config = dict(
    n_kv_head=2,
    vocab_size=8192,
    lr_head=0.0127,
    doc_mask=True,
)
Below are experts of layer 5 (counted from 0) of a mixture-of-experts language model. Rows are named router (the router's row for the expert) and show model dimensions 0-255. Each number is 128 + 24 x the weight over its row's rms, rounded and kept within 0 to 255.
After each expert's rows: a language model's description of what the expert responds to. This comes from a sample of Wikipedia text that the model never trained on.

# expert 44
router [170 133 117 122 143 130 132 124 142 174 136 136 154 151 168 127 152 114 116 150 153 121 120 115 131 122  99 143 113  89  99 160 149 148 152 182 151 131 162 185 117 130 112 101 134 139 116 170 137 163 157 113 110  90  97 124  89 154 118 121 114 137 133 111 150 122 142 149 101  86  96 126  73 122 142 153 123 110 121 150 119 138 150 106 117 122 128 120 133  74 153 164 134 134 135 159 166 103 121 128 128 129 175 127 145 108 144 100 118 141 106 129 143 121 121 133 114 140 163 126 146 168 162 101 139 181 162 102  93 113  94 134 112 120 138 172 140 130 102 168 130 115 135 128 100 106 107 107 112 115 145  94 168 120 100 108 135 130 136 138 182 105 111 123  99 139  75  90 111 140  74  40 120 129 114 138 145 115 135 128 129 150 137 143  84 119  81 130 155 156 112 153 102 123 113 106 136 114 143  94 111 150 136 135 143 100 150 172 101  97 126 132 155  92 145 145 145 126 128  89 100  98 165 122 165 148 159  95 120 144 113 120 130  66 148 158 154 141 169 135 144 147 119  98  99  96 104 129 134 139  99 140  95 134 116 126]
What it handles: Foreign name interiors

# expert 40
router [172 109 133 119 113 125 114 130 152 201 139 147 150 135 144 155 149 131 117 121 146  99  96 108  67  90  71 149  91 115  76 128 175 133 146 134 142 128 103 142  67 177 140 112 106 138 104 150 136 162 132  99 118 149 125 115 138 141 153  99 113 121 119  63 107 118 159 156 134 131 146 110 107 124 112 138 131 130 108 165 127 107 126 118 122 148 127 162 111  94 136 167 159 146 150 164 163  96 132 123 103 149 127 137 122 115 137  93 105 128 111 110 137 128  92 118 105 145 162 150 145 141 169 136 109 143 136 141  95 133  86 129 122  74  81 160 136 130 163 155 179  96 160 113 107 113 109 107 127 130 119 112 157 120  50 126  88 175 110 146 134 128 135 134 137 130  98  96 119 133 139 116 144 152  88 144 142 121 139 108  75 169 142 122 115 102 136 169 159 157 138 154 112 152 101 164 106  91 123 133 138 117 148 147 135 100 158 107 129 115 137 157 130 143 133 125 129 169 133 114 124 104 164 104 150 153 181  94 164 129 135 111 105 138 110 126 131 142 141 142 161 113 164 133 103 108 100 157 140 132 129 119 119 137 121 136]
What it handles: Articles and table rows

# expert 61
router [141 119 121 115 128 111 143 130 175 151 114 130 176 187 188 135 142 114 136 115 101 123 119 122 111  88  87 106 106  80  99 139 135 118 120 162 124 138 152 182 144 151 126 102 147 132 131 124 113 150 118 114 119 147 115 145 113 124 112  78 132 102 132 116 100 118 143 152 137 155 119 114 120 169 121 161  96 131 126 126 114 143  96 108 105 130 138 132 109  56 157 138 147 140 140 140 171 107 124  99  97 143 157 121 112  92 149 101 133 169 124 112 141 135  95 112 120 164 136  89 134 126 150 166 163 168 110 126  77 133 118 139 114 125  89 198 130 155 144 176 178 106 140  96 115 124 116 110 104 102 153 150 139 106  86  74 106 120 124 130 142 109 145 132 159 132 121  75 124 171  98  70 124 107  88 159 125 127 141 121 103 139 149 166 103 125 141 135 158 138 137 119 162 122 122 129 153 148 116 128  95 123 130  99 152 148 133 119 108 137 106 127 155 124 134 136 141 131 116 111 101 101 149 106 118 149 145 118 170 122 185 124 105  91 118 177 143 132 153 153 165 120 138 154  87 120 147 119 144 127 126 120  80 168 151 102]
What it handles: Capitalized word starts

# expert 57
router [140 117 117 141 144  92 124 136 144 137 141 127 156 141 152 132 153 119  98 149 173 114 124 120 116  89  90 148  94 117  96 183 172 159 116 129 134 158 162 155 134 173 115  94 135 125 131 140 132 164 122 108 113 113 146 126 137 136 119  91 112 149 165 141 115 109 169 122 144 129 137 154 132 151 156 170 116 122 115 130  98 144 124 120 119 110 105 149 117  61  83 168 128 109 125 144 168  79 102 116 137 147 151 100 107 105 137 131 116 131 111 124  98 185  94 125 136 163 160 137 121 148 207 114 125 155 150  99 123 116  89  95  87 126 107 191 128  99 196 133 152 103 137 123 105  99 116 128 108 119 137 124 124 159  95 152 105 140 122 120 151 126 126 101 128 159  56  96 158 130  89 126  91 147  95 157 120 117 115  94 133 113 159 130  79 129 142 149 165 141 110 124 154 116 103 126 153 138 141 134 148 138 138 112 165  99 111 130 112 127 160 144 112 125 128 114 157 163 122 116 134 108 144 108 110 131 148 102 118 125 121 131 133  56 134 136 144 150 177 114 138 159 108 113  93 113 108 107 147 141 111 137 105 139 145 156]
What it handles: Digits inside numbers

# expert 10
router [118 128 132 141 153 107 100 134 125 148 139 129 157 157 189 120 159 127 126 145 116 180 127 118 103 125  86 126  89 126 121 172 158 130 140 148 153 128 150 167 111 159 148  94 150 110 137 110  87 155 153 113 147  98 160 111 106 144 108  88 116  99 137 112 145 104 157 143 160 165 111 152 104 137  86 149  94 137 119 124 140 103 157 115 113 155 114 152 135  96 141 130 147 135 155 152 166  71 110 107 118  99 154 149 117 127 110 143 108 112 138 143 152 136 121 139 119 149 160 105 142 131 147 168 143 159 149 110  89 135 109 127 133 113  99 169 132 139 153 161 158  84 133 122 128 114 135 127 109 140 161 138 144 116 121 103  96 144 118 163 159  98 148 108 109 164 106  82 104 125 108  32 111 112 100 158 118 125 148  95 124 116 139 142 131 117 123 176 154 144 129  99 123 143 114 131 130 127 122 109 103 148 126  90 110 107 134 129 144  65 107 135 153 116 125 137 138 141  97  76  91 110 183  90 121 149 151 139 140 151 121 140 105  98 132 186 146 130 134 114 159 120 141 122  85 113 136 137 130 117 182 115  73 138 124  89]
What it handles: Proper-name onsets

# expert 5
router [153  98 126 127 152 119 123 125 133 161 115 166 134 175 177 117 149 116 150 132 172 164 128 140 143  97  71 126  92 123 113 151 137 129 100 181 121 165 164 177 131 127 141 128 127 118 128 157 117 133 109  91 131 146 147 123 120 123 127  76 116 125 184 152 152 108 142 140 114 143 122 164 131 128 133 140 115 129 121 147  88 107 116 126 111 120 138 116 132  64 136 168 147 103 135 142 200 106 110 107 131 112 135 119 121 105 115 110 112 144 115 131 125 129 114 120 133 132 149 125 139 109 154 129 165 150 166 117  86 113 119 121  96 121 122 166 136 104 131 138 144 122 127 149 103  98 128 148  98  93 149 119 142 129 118 132 113 164 123 135 170 125 116 139 127 186  94 100 150 129 109  26 139 108  98 124 102 125 143  92 130 143 154 151 114 105 125 149 157 118 117  96 121  91 135 130 129 117 131 100 139 126 119 136 152  61 151 161 103 123 162 144 131 135 135 132  94 169  79  65 150  89 140  99 144 144 174  92 101 114 129 127 124  94 131 163 148 159 147 168 119 145 130 138 104  92 115 140 125 120 144 114  78 118 128 151]
What it handles: Name and taxon pieces

# expert 48
router [182 133 114 113 130 112 113 143 152 168 139 121 146 151 175 148 144 155 111  80 126 112  92 149 140  91 132 149 104  99  98 150 132 154 141 186 175 117 128 167 106 106 106 127 117 170 120 136 125 145 140 154 104 131 107  97 126 154 152 102 115 143 143 105  77 159 159 123 129 142 117 139  87 164 141 156  92 139  98 105 140 107 110 127 130 135 141 132 111  80 124 141  81 134  97 139 180 113 157 130 131 135 152 103 135 137 148 134  96  94 116 124 114 143 124 143 145 176 156 139 142 142 137 124 139 162 107 133 114 111 164 151 110 130 118 166 102 172 146 133 140  98 106 119 110 126 127 156 133 140 145 116 167 105 117 109  91 148 110 126 156 103 123 147 122 134  95 118 134 135  78  45 123 161  95 141 132 125 179 124 116 129 127 117  80 107 117 116 161 153 128 124 145  98 127 112 115  95 126 107 167 124 125 115 169  95 141 123 111 108 144 124 164 134 132 133  95 153 118  77  89  66 148 111 165 126 153 115 166 123 142 104 123 104 146 172 159 117 131 114 155 150 113 139 111 109 113 151 164 143 107 129  75 135 146 150]
What it handles: Early word fragments

# expert 2
router [146 124 125 101 136  89 124 166 139 163 125 122 110 126 127 138 155 143 105 142 131 132 113 120  70 100  92 172  75 104  68 161 130 140 147 112 132 147 158 183  85 134 137 106 100 111 152 133 114 133 119 161 143 140  96 118 113 139 175  74  85 134 148  97  92 129 150 129 132 128 118 155 124 136 109 150 120 125 113 128 135 116 104 129  97 106 103 120 100 122 100 103 124  94 156 153 150  73 114 146 123 143 160 108 121 144 124 123 122 126 144 123 140 156  71 139 110 137 146 155 142 165 148 128 155 156 119 128 119 117 144 149 140 118  83 163 131 102 160 117 140 109 162 128 135 102 107 141 129 143 163 133 148 104 100 106 116 133 115 141 213  72 145 158 124 164 103 135 129 128 127  99 125 132  96 154 132 137 170  97 145 126 126 149  58 127 121 135 144 159 130 128 145  97 155 137 141 120 121 119 154 145 123 165 126  98 170 153  93 146 117 111 136 122 121  95 146 177 131  80 117  82 134 110 127 151 176 126 154 108 106 142 120 134 137 165 162 167 126 117 151 171 124 136 110 139  85 151 121  96 136 141 113 120 167 147]
What it handles: Table cell separators

# expert 15
router [123 138 122 109 137 102 130 152 153 168 118 138 148 131 134 163 180 128 112 152 137 130  72 123 111 112  98 175 104 106 100 155 135 152 151 163 105 108 150 166 110 172 124 117 143  98 115 131 126 146 172 130 105 140 125  98 107 139 125  87 128  93 144 107 136 102 178 138 143 109 139 145 133 154 101 147 116 120  93 138 103  76 104 121 113 119 149 117 119  78 115 145 131  98 129 164 192  78 131 130 130 109 134 129 109 102 139 107 125 149 141 132 129 131 104 139 164 137 134 145 125 148 177 138 118 154 127 111 141 139  69 103  95  74 132 196 121 141 175 160 154  99 142 121 111 121 124 125 124 134 144 162 126 126  89 158 124 139 112 166 186 122 144 126 131 149  90 135 147 144 113 110  96 120 108 135 123 104 163 124 127 143 170  88  85 137 138 132 160 149 125 126 124 102 118 104 106  78 106 100 138 152 153 133 122  94 182 144  96  57 164 107 142 129 119 156 136 177 130 116 111 103 128 111 122 105 139 100 150 148 104 118  99 107 133 132 155 145 160 123 157 134 124 104 103 106 117 154 146 123 102 128 104 147 104 144]
What it handles: Digits in sports tables

# expert 56
router [159 132 121 138 146  94 136 163 167 167 107 145 149 144 190 115 153 156 132 137 128 155 126  99  86 118 102 146  72 108  90 153 163 159 128 157 154 138 132 146 100 162 155 108 119 139 142 172  96 147 115 120 113 106 123 138 131 134 149  75 110 138 130 122 108 102 153 132 126 121 119 118 123 142 121 138 138 156 106  91  69  94 110  96  94 127 128 139 110  92 126 115 141 130 168 145 160  80 129 147 135 123 139 123 136 116 138  83 122 152  88 144 128 150  97 125 113 190 162 158 148 130 146 154 108 163 132 125 128 123 112 134 106  93 120 178 135 133 133 157 146 120 149 123 135  96 135 139 110 151 147 111 158 116 104  99 125 113 120 118 151 115 131 132 117 131 106  64 103 115 112  92  79 133 121 151 130 131 169  74 124 117 114 160 114 153 159 137 117 139 150 139 137 111 116 120 130 108 174 121 186 129 144 164 156 114 114 137  79 157 129 104 150  77 130 116 166 131 136  89 124  90 129  80 129 132 158 112 133  86 154 128 148 114 137 127 143 166 160 129 155 135 122 116  76 116 115 174 147 156 167 118  87 144 130 127]
What it handles: Month names

# expert 19
router [165 112 119 121 207  99  90 155 128 156 114 147 127 147 118 150 137 119 131 102 157 138 130 155 106  86  85 153 119 117  70 153 140 110 129 119 139 143 155 175  98 174 137 109 100 130 125 129 161 136 116 106 160 159 161 108 139 138 178  85 110 130 131  68 128 147 151 142 136 143 119 124 100 130 130 163 100 104 153 144  95 143 140 130 118 142 136 139 103 120 110 160 120 103  87 137 147 109 126 131 137 140 130 104 133 159 140 116  98 151 115 100 101 139  95 118 110 148 156 160 152 145 150 121 185 158 122 130 125 154 134 158 120 140 100 154 134 114 161 108 167 118 123 115 121  93 122 119 111 116 151 117 134 108 105 127 106 154 162 156 179  99 129 114 149 148  75 130 131 127 124  85 102 134  89 152 103 146 116 111 119 118 142 146 101 115 105 128 153 185 130 117 165 120  82 118 136 105 152 140 140 143 147 151 128  73 178 139  76 143 157 131 148  99 115 106 147 160 126 120 123  75 149 115 119 140 160  86 148 127 103 100 131  80 102 162 145 148 147 104 168 151 142 122 129  86  93 108 130 108 137 139 117 135 152 152]
What it handles: Election table separators

# expert 7
router [109  91 122 141 169 116 140 138 162 147 133 128 101 146 131 176 164 121 112 134 118 115 120 139  89 103 100 153 122 115  79 147 129 151 137 203 160 115 146 131  58 137 145  85 119 157 128 168 101 158 158 149 132 107 138 134  87 132 156 103  98  96 125  98 114  96  98 129 119 148 124 140 130 130 138 146 106 138  96 124 122 114 139 132 137 137 137 125 110  77 133 127 141  99 161 107 135 123 130 108 134 152 138  99 136 144 170 105  92 138  89 107 129 139  92 157 128 143 149 130 115 150 153 129 144 162 136 118  93 149 100 114  92 127  83 140 166 163 199 149 133 109 166 112  88  80 120 141 110 139 147 153 125  89 106 106  86 149 122 152 172  90 143 137 117 159 106  91  93 161  90 144 135 118 109 120 125 132 107 102 130 183 112 136  98 132 150 152 157 165 119  81 155 128 134 122 121 115 126 116 107 162 138 123 117  99 150 144 130 133 128 133 139 143 117 120 128 159 167 118 129  65 183  85 151 146 159 121 116 148 167 118 132 122 138 114 144 114 161 115 141 120 150 124  95  92 128 140 144 136 148 111  96 131 132 158]
What it handles: Coordinating conjunctions, prepositions

# expert 8
router [141 131 109 153 153  91 132 130 114 163 128 138 181 174 164 111 133 132 141 122 143 166 128 100 118 108  90 114 110 113  78 168 168 145 117 146 127 128 151 192 128 151 123  94 159 142 133 119  97 147 150  99 118 111 119 152 120 139 136  95 117  95 133 121 124 116 143 142 123 124 133 125 130 113 114 155 133 143 119 109 138 119 103 119 122 155 136 141 137  75 131 117 148 114 125 152 181  82 102  83 122 166 134 126 117 129 141 121 119 146 156 113 133 145 111 124  72 181 166 115 137 135 149 143 153 159 147  99  95 142 100 125 117 139  68 187 129 139 175 159 121 114 146 130 115 104  98 106  95 124 131  91 156 116  99  89 110 106 130 147 181  89 137 156 135 142  83  88 115 128  91  57 101 111  87 155 121 147 140 129 127 153 149 145 122  92 135 117 155 126 113 137 146 139  87 148 130 149 154 130 134 128 113 127 151 110 128 100 114 149 122 158 122 105 137 126 165 146 116  98 118 118 184  85 122 152 156 117 138 108 149 122 105 104 107 164 149 140 186 138 142 125 134 132  79 111 117 131 143 135 131  99  74 149 157 114]
What it handles: Coordinate and abbreviation letters

# expert 32
router [149 108 121 144 129 133 115 128 135 158 124 159  96 133 156 142 170 112  99 166 187 168  75 142  99 124  98 155 116 125 116 170 136 183 116 180 121 122 136 161  82 152 131 114 107 110  87 175 127 160 145 112 143 119 146 112 136 132 131 107 110 112 186 144 138  80 170 129 141 131 106 166 108 125  95 149 139 115 123 139 110 108 140 105 118 141 121 128 128  82 100 162 148  93 152 169 170  93  98 130 104 130 142 123 103 104 141 119 137 108 119 135 129 144 114 137 135 139 124 176 132 161 178 146 125 163 155  92 128 135  75 116 119 100 107 167 138 121 128 162 157 125 128 133 141 119 121 134  81 132 126 142 131 137 103 119 125 140 107 121 185 129 134 108 125 143  80 124 134 119 112  37 109 122 103 123 106 102 122 120 137 141 136 131  95 150 126 130 169 120 113 101 122 102 118 127 150  70 120 107 127 166 166 176 143  77 146 134  98  75 161 139 121 129 123 153 128 186 137 112 132 110 145 106 137 153 145 108 113 144 136 134 124 111 133 141 143 139 146 135 138 154 110 129 125  87  93 138 134 147 122 144  89 121 116 153]
What it handles: Foreign surname endings

# expert 59
router [124 136 118 111 128 139 129 141 130 163 121 142 150 142 103 146 168 135 133 147 146 148 101 116  84 118 114 168  87 109  88 146 170 138 142 109 120 140 174 160  98 154 168  83 126 110 120 157 145 145 136 121 127 130 139 132 121 143  97  89  95  99 175 103 109 103 139 163 135 128 126 148 135 132 117 146 105 155 117 129 134  99 137 111 116 153 115 163 120 118 129 141 144 101 157 153 139  75 112 105 107 161 139  99 117  95 127 143 100 132 143 138 113 140  64 112 104 163 133 152 155 176 179 134 171 161 125 110 110 131  78 128 112 100 113 175 141 106 169 131 143 138 143 116 149 112 113 157 136 154 131 134 139 101  92 105 124 125 111 139 166  99 155 155 130 146  78 135 138 128  66  92 127 108  78 176 123 137 139 119 164 131 145 118  85 136 132 124 194 131 111 103 125 117 152 111 174 114 149 125 109 116 155 156 141 135 151 123  71 113 130 120 153 134 122 129 155 135 127 104 138  75 176  79 126 163 152 115 134 150 145 113 157 113 148 163 153 154 128 114 178 155 122 127  96  98 108 142 118 129 110 113 117 106 135 129]
What it handles: Table cell ends and modals

# expert 62
router [179  80 119 126 139 146 142 124 173 125 107 130 131 161 182 128 155 103 104 156 163 143 101 118 119 131  96 137 108 122 112 159 132 120 138 147 121 126 141 173  91 145 121  91  99 104 142 151 130 150 111  99 115 137 113 110 129 142 149  98 126 144 203 140 123 107 175 159 158 112 117 115 135 139 150 133 124 151 137 139 106 136 104 136 127 125 101 117 112  31 106 152 142 112 132 170 178 100 120 143  92 148 121  83 115  95 157 133 116 140 128 148 103 135 101 122 133 142 133 119 130 125 173 139 147 170 121 105  77 100 107 121 115  81 120 175 135 125 122 163 132 109 137 129  89 104  95 120 115  99 133 110 150 123  89 138 136 116 131 160 170 102 147 142 145 173 101 100 144 134 104  69 138  85 102 148 114 117 136 101 139 121 115 154  60 142 153 117 181 137 113 127 119 101 111 107 121 111 124 121 118 149 141 161 158 101 170 151 129 113 125 122 121 141 139 145 132 176 120  81 154  90 127  94 141 132 154 104 120 114 143 124 113 101 133 157 137 136 115 128 154 144 148 123 108 105 122 124 141 153 116 143  73 148 130 145]
What it handles: English given names

# expert 63
router [139 142 125 126 143 136  90 114 127 143 130 109 162 133 162 155 168 122 114 147 188 130 103 114  94 116  78 125 117 132 127 137 165 159 112 192 135 115 182 162  92 122 155 115  99 155 121 141 158 153 126 106 130 115 123 117 125 133 123 108  89 143 153 131 104 116 152 132 108 126 129 166 105 102 112 147 108 145 140 140 118  96 147 117  95 130 142 108 105  95 148 129 104  94 147 144 147  43 147 149 134 116 161 115 114 106 119 124 100 132 103 150 149 167 122 125 141 175 127 112 118 145 177 114 128 167 174 107 118 116 121 126 109 103 132 153 134 130 139 122 116  93 162 130 141 136 121 115  98 141 126 136 122 135 104  95 110 146 127 116 162 153 105  77 112 131  96 124 121 147  78  71  91 126 105 146 144 108 155 104 102 132 164 142  88 141 137 152 158 118 140  88 117 115  95 130 135 142 179  88 139 144 145 144 124  76 128 151  96  98 138 138 140  91 128 124 146 166 108  79 136  85 136 102 133 164 182 139 165 119 122 113 101 125 122 144 184 156 143 133 121 134 144 129 118  82 137 133 143 172 107 149  85 108 138 123]
What it handles: Romance-language word pieces

# expert 3
router [128 102 118 138 161 136  82 119  96 148 146 154 113 167 142  85 106 142 135 123 161 168  81 155 135 117  90 132  83 102  56 137 136 139 116 163 115 148 163 153 118 142 137 126 143 103 118 150 110 145 144 105 160 140 121  88 123 135 147  87 124 127 119 139 128 124 130  95 119 124 108 168 134 112 148 167  93  99 112 136  97 165 121 121 108 129 134 136 127  56 124 167 144 113 123 128 154 112 132 123 104 115 119 113  99 149 126 101  83 151 144 155  75 160 116  99  98 140 146 171 149 107 149 100 139 150 161 138 108 131 113 124 116 137 114 133 141 121 168 168 154 105 118 115 128  61 109 129 141 113 145 144 131 111 111 129 112 124 136 154 147 132 135 124 131 155 112  77 153 165 121 123 128 154 102 174 141 132 123 117 126 131 130 122 122 158 112 157 160 143 104 119 155 138 131 129 165  98 140 118 113 160 123 142 155 116 113 153  70 116 168 136 149 134 112 105 123 169  81  85 132 125 155 104 136 195 184  98 156 109 146 128 118  64 126 131 139 157 167 125 140 141 111 101 134 100  87 131 156 123 122 135  84 133 126 104]
What it handles: Sentence-opening words

# expert 14
router [124 113 122 122 156 141 118 159 112 163 114 128 128 175 162  82 164 136 128 168 146 131  96 129 114 136 130 167 123  98  75 134 153 163 125 152 141 133 167 151 129 169 167 116 146 151 112 150 114 157 142  95 131 132 141  82 153 150 120  84 114 112 168 112 150 122 145 143 110 130 126 151  97  85  88 144 110 111 111 148 111 115 127 108  92 128 110 124 122 114 142 171 136 115  98 156 173 109 123 144 132 126 125  85 134 109  97 113 143 143 128 119 103 115  90 139 132 154 131 144 120 123 160 144 156 150 125  98 135 128 102 122  94 104 135 158 129 143 156 130 137  92 133 159 112 106 142 127 151 101 139 163  93 106  93 122 141 114  77 157 214  96 166 125 166 147  90 122  95 101 117  82 101 151  82 130 133 127 147 146 142 118 169 130 101 117 129 144 122 139 149 102 128  68 123 129 129 125 123 113 135 151 170 142 153  74 130 120  69 116 159  98 138 126 134 154 146 156 162 134 128  88 149 128 142 120 158 119 150 134 134 120 133 104 165 137 166 158 157 122 151 126 148  99 118  93 105 157 155 151 118 114  76 115 151 118]
What it handles: Place and institution nouns

# expert 31
router [154 123 142 175 130 141 107 120 154 137 130 109 111 174 176 160 117 151 126 116 119 153 107 110 109 141 115 160 129 113 119 138 146 152 123 172 117 123 164 171  89 146 193  79 119 131 110 133 109 126 170 129 116 150 117 118 140 160 107  96 106  90 124 105 107 117 154 131 137 171 114 146  78 152 113 182 106 112 124 134 118 105 105 107 131 137 118 160 130 146 142 132 116 127 138 130 164 113  96 137 117 151 175  99 135 128 135 129 104 124 102 117 119 140 102 130 101 143 122 191 150 151 180 178 154 169 131  92 130 137 104 131 117  95 116 132 127 113 160 134 188  92 124  98  94 111 116 109 123 145 140 144 128  76  91 128 128 130  96 170 169 122 129 145  99 111  96 104 140 139 124  74  79 186 111 146 124 122 138 125 140 126 145 138  97 137 129 126 168 185 131 118 109  79 139 100  92 114 106 128 131 146 146 166 131  78 136 147 100  97 136 117 113 123 122 136 140 161 156 105 143 101 140 106 123 132 161 112 165 115 141 135 133 129 158 106 155 155 147 105 177 141 136 118  78 120 123 135 124 106 137 115  90 127 126 140]
What it handles: Abstract nouns after articles

# expert 43
router [126 103 120 133 154 109  89 145 143 175 166 171 112 153 147 112 107 151 122 129 137 145  78 145 102  71  97 171  97  89  87 154 155 144  97 153 123 130 135 137  82 146 127  81 130 117 145 136 151 165 154  97 112 147 140 135 126 146 145 108  95 136 111 107  92 136 172 131 133 153  90 136 138 128 128 155 100  91 108 155 113 143 144 128 103 157 180 126 115  88 130 150 155 113 147 149 157 103 130 109 100 165 167 112 123 135 148  84 124  95 136  83 122 124  79 102 113 135 140 128 140 103 161 149 140 142 106 103 103 121 123 123 150 133 133 161 108  90 158 130 147 120 116  99 114  94  82 139 156 145 161 146 162 141 109 106 114 131 142 127 118  79 163 124 126 152 100 109 127 120  90 131  90 166  79 181 110 115 112 101 150 147 132 157 134 158 152 107 192 125 133 110 157 120 130 134 156 103 148  98 110 145 137 158 166 129 151 128 118 124 152 162 132 128 140 117 126 161  98  87 157 130 141  77 125 152 162  81 153 130 117 120 124 124 121 147 141 153 119 117 164 171 113 124 122 110 121 102 130 111 126 126  99 141 110 114]
What it handles: Determiners and paragraph breaks

# expert 41
router [130 125 139 130 145 135  97 144 148 157 144 125 175 183 173 132 154 155 119 120 147 130 138 114 104 102 107 139 105  88  62 135 148 156  89 143 161 142 142 179  88 152 123 126 159 144 125 170 110 170 163 150 116  99 135 153 139 133 146 100 101 129 130 103 125 122 139 145 169 109 132 126  89 145 137 178 118  90 118 100  96 106 140  98 136 131 106 123  90 113 116 142 135 110 143 139 148 100 154 111 128 130 143 126 106 111 133  98 126 115 101  99 120 166 114 127 104 153 153 142 139 132 169 152 112 142 117 117 119 150 144 118 129 159 123 180 131  95 174 114 147 109 156 116 142  84  98 116 103 138 134 125 143 132  93 140  71  99 132 164 154  82 107  84 164 118  84 122 100 135  85  85 105 148 132 176 134 135 107  87 120 133 149 152  90 129 172 123 161 137 147  85 152 105 128 138 128  99 117 131 129 105 118 113 129 112 126 109 120 122 111 154 129 106 119 162 132 145 118 114 145 111 181 100 149 111 157 106 130 174 139 121 132 107 113 150 186 136 162 144 178 129 126 112  83 133  90 129 133 139 139 106 110 172 149 136]
What it handles: Math and separators

# expert 0
router [140 114 121 141 148 101 142 139 145 133 142 143 144 123 179 129 118 131  98  87 105 178  96 112 115 126  72 123 110 114 111 159 150 114 129 146 137 159 140 170 120 164 113  96 141 136 151 146 106 158 121 121 143 110 146 136 145 152 162  70 120 121 155 125 131 124 151 142 136 114 120 123 113 153 111 136 103 100 123 135 147 137 114 122 137 148 147 175 128  69 119 155 133 132 161 115 185 112 121  98  89 122 155 134 101 103 150 140 117 175 141 137 132 164 108 117  99 142 120 125 133 129 163 150 141 159 102 134  84 133  71 148 111 143  82 196 111 140 124 148 157  94 135 108  94  98 115 111 115 117 154 133 137 126 123  90 110 127 151 165 163 109 121 155 140 146 112  57 113 142 121  69 140  86  98 165 167 144 139 123  95 123 156 153 118 115 113 138 146 178 113 109 104 114  98 134 154 141 144 125 129 114 126 133 133  96 138 138 134 136 119 134 157 104 130  87 102 189  85  93 118 111 129  92 151 149 158  99 138 143 149 132 115 124 141 180 155 143 143 135 156 122 129 137  99 110 131 141  98 115 115  95  58 132 146 116]
What it handles: Proper name starts

# expert 37
router [120 121 125 131 142 127 117 143 164 140 130 116 121 161 169 144 157 134 100 136 152 146  83 123 117 110 123 136  86  89  92 167 114 153 114 159 153 119 176 149  76 138 170  94 101 158 147 128 114 157 128 107 125 133 119 134 125 121 141  99 120 130 133 137  88  88 147 134 142 158 121 141 122 162 103 141 110 135 117 162 121 116 176 117 119 151 131 123 112 100 158 158 126 119 119 131 135 129 114 127 129 149 168 158 122 103 144  69 127 123 116 129  88 137  89 136  91 200 144 146 120 157 156 131 144 143 139 112 115 156 136 130 120  98 132 138 130 111 139 184 158 112 150 106 128  84 109 123 142 113 161 128 120 126  80 105 128 134  95 125 166  91 134 109 138 107 121 133 118 162 105 140  83 149 103 150 113 113  69 121 153 135 122 159  72 166 138 142 149 159 136  98 118 125 112 102  91 106 115  61 107 167 128 137 150  78 130 120 121 128 128  94 143 106 129 148 138 158 120 101 114 105 131  78 121 130 139 145 102 169 117 122 120  96 137 122 171 119 115 105 192 129 167  94  82 114  95 141 146 131 129 104 124 161 156 165]
What it handles: Clause-ending commas

# expert 6
router [168 116 143 126 139 104 131 127 162 153 124 113  89 163 169 127 166 164  88 132 165 160  94 124 118 133 109 146 135 118 101 156 158 154 137 164 182 146 144 141  95 148 133 109  97 118 124 118 142 211 144 124 111 140 129 114 127 127 119 108 146 139 116 116 127 138 137  99 130 148 101 142 112 165 144 157 135 119  95 121  99 120 131 108 127 132 106 174  98 138 140 143 126 143 158 175 189 111 117 116 143 120 158  68 129 121 113 117  83 110 141 154 134 159 115 118 114 119 136 158 111 150 160 135 149 161 104 147 103 117 102 123 117 134  85 147 119 133 143  88 158  99 145 121 100 106 157 115 129 127 140 123 138 162  99 121 142 178  82 125 137 118 157 144 155 149 102  88  99 109 121  55  98 138  92 171 136 132 120 108 135 115 141 137  81 109 134 136 133 174  85 133 117  83  98 125 169  94 132 118 142 132 118 139 139  92 142 156 120 141 138 117 134 141 144 164 127 186 100 124 122  90 124 117 133 176 152 104 114 128 138 107 140  99 152 140 138 152 149 131 150 160 145 116  71  83 110 135 128 123 128 144  78 123 124 131]
What it handles: Adjective and nationality endings

# expert 9
router [143 115 117 139 132  95  94 138 157 156 111 129 150 137 170 138 152 153 128 110 122 156 126 127 137  83  97 126 134 103 124 184 139 153 110 180 140 128 161 155  94 148 112  86 117 121 135 132 112 162 108 132 146 162 112 156 125 129 165  92 141 146 162 112 133 129 155 143 106 166  95 110 123 182 134 164  64 103 124 131 133 157 114 136 103 136 156 151 124  97 126 136 121 132 151 151 163 100 137 102 119 165 132 123 121 115 147  93  89 121 154  96 146 119 104 115 113 166 141 149 138 145 164 127 173 176 100 122  93 135 131 124 162 131  87 167 111 131 120 124 147 109 126 115 112  85 112 144 112 153 153 115 158 103 136 115  98 152 172 123 129 101 140 119 134 149  90  57 130 110  82  47 114 115 107 161 119 126  98 114  99 122 133 161  99 133 130 142 182 142 101 116 151 131 133 145 143 135 140 146 127 130 109 127 136 120 144 110 112 155 121 155 119 120 119 121 126 163 120  71 126  86 166  95 148 135 148  82 130 120 147 122 107 148 135 165 163 119 121 162 153 123 129 143  99 104 128 142 109 101 166 104 100 160 162 150]
What it handles: Personal pronouns